Weights of a small mixture-of-experts language model, trained from scratch on English Wikipedia.
Experts: 352 squared ReLU neurons an expert, 2 picks a token, a softmax router.
Training: 390M tokens, 5961 steps.
Below are experts of layer 5 (counted from 0) of a mixture-of-experts language model. Rows are named up (a neuron's input weights, with its number) and show model dimensions 96-191. Each number is 500 + 40 x the weight over its row's rms, rounded and kept within 0 to 999. Numbers have three digits each.
Before each expert's rows: a language model's description of what the expert responds to. This comes from a sample of Wikipedia text that the model never trained on.

# expert 19
What it handles: Title and name words. Words inside titles of films, shows, awards, venues and events, often word completions, such as Hidden World, Invisible Woman, Award for Best, Stadium.
up0:521526526519480502501510502451456495446527525488499563521576560495464511534527556520540500482510541509543429550494515508534536519483538520479515537458459532521567567498517515439492512513472529555528531433570572537486584487426484450486483554509500468430503520520432464502524496582549528514
up1:457528514472459553411514506516473495500450534431511524512461550472550502413462474528454537436519493530490500472510580506544488437528431510511531446502497499513497465457509541593496456431541519529490507472485482479445545445489527389496461472518496510500522642549556516527517423497506489512
up2:595525524526507523488491439496472531479541510493486491487518514517549477464532492585472474472450499467512511417432468510470534508512519474498543493520573498539467519474558496507546529536558528473516515559468554529431520545482462535478482471489465508442504498570514454555561526509478500471
up3:569585490491512543501598475483491496566564445485510512472603558505533568555514452531519466542496498461454486568532436503455511491407530572465453432538458557528619505498487432485468527489474472546500505498502514499525531561555474476529508482506506513496505507544521471466444508518492514521

# expert 2
What it handles: Place-name word endings. Later word pieces of proper names, especially English towns and football clubs, such as Luton, Alfreton, Warrington, Arsenal; also score digits in tables.
up0:479537493475441429502491498507518454504454496482500518538459473511499551486531434548453497487523535501466509420602478422471522573486422443440387487528595506497480487527490533558454478440554489499470464556445572485455548546526449518567500502480607535463489549464523484532575538496477533402
up1:491473542584512471565561496487474526508537405500485535485467507366540482421411502541544522449473497486528436522439456523422528423481517487536489500446502506525486518551523472460574517504510570553462527532469521468517568484564576490545516474491430524516505542435445518538583434496520500529
up2:476547526504487552475556439521536456470510501545441459523507507454536573547500456478576481494447468484559495560571479493416499560412480539455507505460496445527537534559443494506544531569487546528469473510441532516405464448483499481587478483496496502508499489451515550436471612517527484444
up3:538587501449501512535481569507490415523489526476494417498584537471474620506520523524486436479483465489550493611475508511500463526532491453487485487502508491585525507538471474460441457545533541564511581488525505487480523473553531482550521457528451432510501478541520492472500478508540506498

# expert 18
What it handles: Mid-word pieces of common words. Middle and stem pieces of ordinary English words split into subwords, like sur-rog-acy, fort-un-es, rob-ber-y, inter-chang-ed, and gen, oper, method.
up0:545474467513504499510508554525541500532502524533454449511475476471492585526543497510474490520438530409455494483575445479550454438487572557526509530520584474487547535508427542571505469470478538424510537511457480496469456474591498507568430443544499518517486476444490578554453487485538558493
up1:537472521536546536483461401508472511575566489556552425565596468490508470526538511511539522574573494494465468498481489512513459554472557494461517553563525495482465482467496584505496496488562540556541521567510468554443511475494492444460565472485472528522472429484488532515507530493458483511
up2:507526472560561464496571500490500459475529507574403423499566427528463557483434538535590492459477559509517470462460468530522499472492509480443538534549560502520514527505450500479465449522529532530495505477462447464471459517571471409468543516479475520479501485558567536587427483481523471489
up3:467459524533543564546460488543497522477471501476442541524498595471461522490527497482552566602532560476503513451410485559451457502439477512531438550495479418476536447518523516518491475471539502505505503492470459517467432499526549447535474450530510474482494504474425606495543495465469524502

# expert 16
What it handles: Table headers and headings. Column header cells and section headings introducing tables, such as No., Date, Year, Title, Artist, Apps, Goals, and ==Career statistics==.
up0:538556538531447484482406536527520515428513452524447506499477429496593522460588552481479577522549525513617489507541467498510542466545424508520513500482442537468511462547494544466549606461577460528491435550514447479468429592516460508490433481519475514482585479470498498550519524475501470503
up1:536540441523451571435422489474484540458491474538464519573563567518494457498515547528518484504540558500474542442448451494530523444516539572492529596499452504543426486549511530503469492460540528465429462515475503511492513501495517507493496463540472390462543542511469516504516482499492476474
up2:541435482562568475476474520532484533487494485543442514476516545419498503492541558498497559505522509549506504389477479479468576432488477506504537489496487488511461412517531575478494442528530515447539502544471474443506509580512473576449510538445513513484481557503482606465490460488483499564
up3:441515448544479537449469504471469462493499537535417482486569511521523476465533542481461500479539494500516455537473499408459464567469500593470445532494482474495462509474472550509510480553522556475487506469467462468530563544559505488476463508461482493481493548515441575454522435371550443500

# expert 10
What it handles: Sentence ends and years. Sentence-final periods fused with word endings (ing., ers., ".) and the first digits of years in dates, e.g. 1841, in 1962.
up0:620500516415543451524492399494512506472476424473442530491494517492489504543570532450413395498413486489503458500470521501572512463488509457482544549542538480518521505496524498497530483465488569469519516508518449517545491485493529494436504509506487460536596484476547452522536462469516481469
up1:562502472459511552514537500552483513491510495446446565487481470502588552468478425579444475530392521546501485481515577525555532501520494548521540514459473438615455522454434516440509529500424528454437601565530557513535436529523503506463439454476512535510516482493574500515512532556551558475
up2:555451463545592479524532415494550507452525495499486492479474517458509561537448546516548561479467485460570529446460521435500497455466452552525561456507468579542510484482516399479463512522495523493522458569525489503556503426519521508465544420554476501483488438502465393453453519478507516468
up3:484509480517449522461480505474508531489499557473484503529492528524483533491497481487507485506501495436520497511510479538463492528492501506548453465486596515508476530584484514582509591483595525519503468520469544471479560486571475432481522501482517587397539536448478515565542458454479473502

# expert 4
What it handles: Word-initial verb stems. Opening pieces of longer English words, mostly verbs before -ing/-ed, such as cl, conf, exp, follow, plus team-name words like Devil, Trail.
up0:548420493604571490476524425505528518527500522458590534439569478441505479477558461464550459555525543501527454479528486479520500527476477476520509473454413519477508526538492465451526473498475498516465449520487546515455535546616511481525517458489447533452515581529482530511500547497487486446
up1:534545492494466483471474501507477447427490539512425546558485550487539467530504556599503410461524437515512575479471512479517476503459481509548523470446458535514506508528460539511581454437520464493471486563554486544500435574518411486627470461506500466460502518499541501537542477445553463426
up2:505509520516560453479435494426438499447530508504535489547521459475506486494521468533538518532454489492498529401498495488456477443476517501500486541492454460529495475568529463518463494450524456515500527476466465467579530508491360477492548532581520535467486435489539481525539470525562499528
up3:517485495443488462440478582460523513535468515545466504500454430461547516480610506446429469490522511462529434521454485444548497530476471500498508523485458552532428507489487521489517465453443570477478514500488483531511472512466492566498494507455492579482484505543531593508570531477419507516

# expert 30
What it handles: Slavic and foreign surname pieces. Inner pieces of Slavic and other foreign personal names, especially surnames in sports rosters, like Luk-yan-ov, V-uk, Kouk-al-ová, -ović.
up0:467520464491534519506507567483482467496480453482517535472481516479563467524498534453466522536526535491507545418579573462476436582491506537542553518526499557483489513525489502428534411482507433460478533447503513555527476532551532529463556447433466468498465442522521520532567535505508495494
up1:569537488564530521468500550486514486506489514502500509521464486604455457456551527485491458434521534463555468469421491566514485521533513531379494473482519456530486545575544539459484462477516514491545505519512470499528423496495485460490506467511453423500502519452489448500553551491485441509
up2:427504415509538500505470409515551562497528424455511493517473449457538501628528544532477473558530452503567505559466420468493440469448539515489450576431493460522471517473498489430489501498504492519509535515477458459460485476578531499571419496499529542536546494537546505501449449530549470474
up3:571481459508496452557462487424492478480526524538590513545525505495508454498527517488516484549523520495517439459598447485556510558575522522528443459539497436487501511518519514550543479486606547536469586545511491552455495462461488485490527437522504478475479480526529483489542489486509568488

# expert 12
What it handles: Year digits. Digits of years, especially the split tail of years like 2|008 and 1|968, in competition tables, seasons and citations.
up0:516416541432477454589572475528506497492426423508514542518543523481486457490500485434502514469565410519539533527463461487467542501564502512454514498497510535588533523475467407458499505545482490477525465456467539424494477554554549485459456479480514463513481425507512448466523470558502479473
up1:520576478506453534540536402484506623467526521549537512542508465520523469489454527511433505454450504467412519558486483456524526494487451504495498543479466487511552522514526583437445509494495479431456476451469430503443495535552500457533442541404492451451478570468521425564528461475492495502
up2:583493540465430529499422502480390510482534495440527541500496515527468565475523423520473500544464559469529522452467514565521513543549465494472512493587518538503562487453543553499486503575461480537523598463488496490524423528450493510523522464494482502488514527614464528444514534547484473490
up3:528526473500450509447480492498481525486469469500505544472524543503498509541533527576461521439480554501465545454414474511519549485498468462480518422504529454481427421467528536513439589558527455451480534457500461541490480542487454615568441479467493484418512519411543426506521502485474520533

# expert 13
What it handles: Table cell separators. Pipe separators, line breaks and numbers inside data tables of sports results, election counts and statistics, especially row-ending pipes and divider rows.
up0:509460462500451528473505516519473560462535517542515588533432501492460482510483460465547541448456509460554527459443517519517557481487506483450498487482461477555545520464530517476530445494429500433519531539532535456506485467528524517506592548538506508446536528506450491463534581590439442509
up1:421545534489571466526531471497470468532540476538562437490549558473517492455512475470456480466488525556470447427517453468498503533463471454458585498469427404485506455445548462498498497520474436506481510554568489497496448409517598531444503492570505500540545536496561457521496489499525467555
up2:461465525516497549448457542463496503504566510529515440483499517561457487456449557411466556568512541487523533492467484514474471469489490498540490487514445502497517516533580496485510473615457514538509425526441536536445523516527436478440482463511475442438523557487505546531499500533448449490
up3:529415471520479571415475474457487465515500558471452529421476453459485513451426553485497527505547487507377528483485472548508496532558541503502510513474497537508550595524466504563530426515504544518442525490518576576517506487539478514491524512486497537447493514533540518456503419494496451517

# expert 26
What it handles: Section headings, paragraph breaks. Paragraph breaks and wiki heading markers such as ==, ===, ==See also==, and first letters of infobox section titles like Commanders.
up0:482543500519526508493461436537435475439458545481512424529555495542515490465532532521486548509518483478484500467464465415500503469463433448565553444456427515624475538438505518504482498480522507558534476505402465474534489484540506432510596511513577527452519532489517498526485525470533452506
up1:535450457554464429430502489512475505470495529385481489454489500500483446480479579476539528484581453573490440482492485476416500459461469558570515466453514588485517488505454460533523494517562504475471526540520538478470509532474522527422518568477493442515531530507417482516520509470484579458
up2:407525566527456551489439475609481496508484499505511516469492497509494544568513500463463596443482473411547426449431503471449499494502481477450592560512419497445479523524473441533541504550522559420537490529526467474471566514441445456494501525586563510467493475496510479486530440512462506448
up3:553498489474508487519460520485532432462516446504599430468500466498501458520474472496480486532506483491493495531512468507510426502529407484513514472509457508545455537452446475502512537426514556451454471455469542476542450522576450451530528437516527537466422567511420426483448527579495513633

# expert 31
What it handles: Lowercase word beginnings. First lowercase letters or clusters starting common English words, mostly technical nouns, such as t in tyres, c in cargo, tr in trap, st, sh.
up0:492468465530447574468470566497539470533375452591513459442449524478490554510449528565494508510551490482542535399463542520480474522464538453450491506450515489507495529521523484536475477423505582485470498605457470512505473475503473525444493509477478520518539476482456500488562447413479547450
up1:489446546500491430531498485526526518467474496573485519584491481544562541496537411479542501474582534498485483500577530518535438490470506492509400537507530429459514482492488557472504434547564466524483485448585507513465459529502466421534549487524543480480491458513491559462468442493496471480
up2:533520490504437481526510469570512472461432453541521501513438466449518542441492533509436484441559521510468616461520570550466505568502534456541513549469504482505511455558517465483473551487446542424511504504420412436556520484451502575502475510606506484462519512437433433525463492528507395492
up3:456474532452488504516407533470529524548498502482480511507471477464550554475511440543597505481530522555525543457493426506512468469471467472537530450443525523460449454503544508592456472551484484513537523520551548477502506539499474448408475448580482538558560509497508506523518446480522517497

# expert 1
What it handles: Quantities and numerals. Numerals and number words giving distances, durations, ranks, percentages and scores, in prose and tables, such as 20 kilometers, six more hours, 43%.
up0:538491569488532553514597480549417525500488535490510461481484482541514515446487450528531533461476458520450456585434493498516510536471521505470437524518502439519491472479525510509547517532443448482590532536509488548511543460529506465560466498508499520460514488463537564530501499495506459606
up1:469489450513497449515460522543493518524519438493484535513541534491520509484478422493555552460489508536526419511546553473522430516456524493522510479496516498501526453473530470498410441489539449537517516525497455487538517547491516517513365492505462497518535494529545563540487524494463463439
up2:488527451485548514534478434535580550470496535568522529546466500541555510430549429526503537466504507467532512499520443502510531495530456524488418533491436528448579481470483449426509456525545580563534500503524487520509503560500537532425512436494427469436453548487535520480532517538531447521
up3:523429544519489523485461544464476478488522524544430439476508503563437467519525551468578511483510530460518524509497545502497469491504485530409482512490424485446537491481502489481489481471547507495537523454478479505523424538500457547538556532524477483525512484532448501501441479512463581478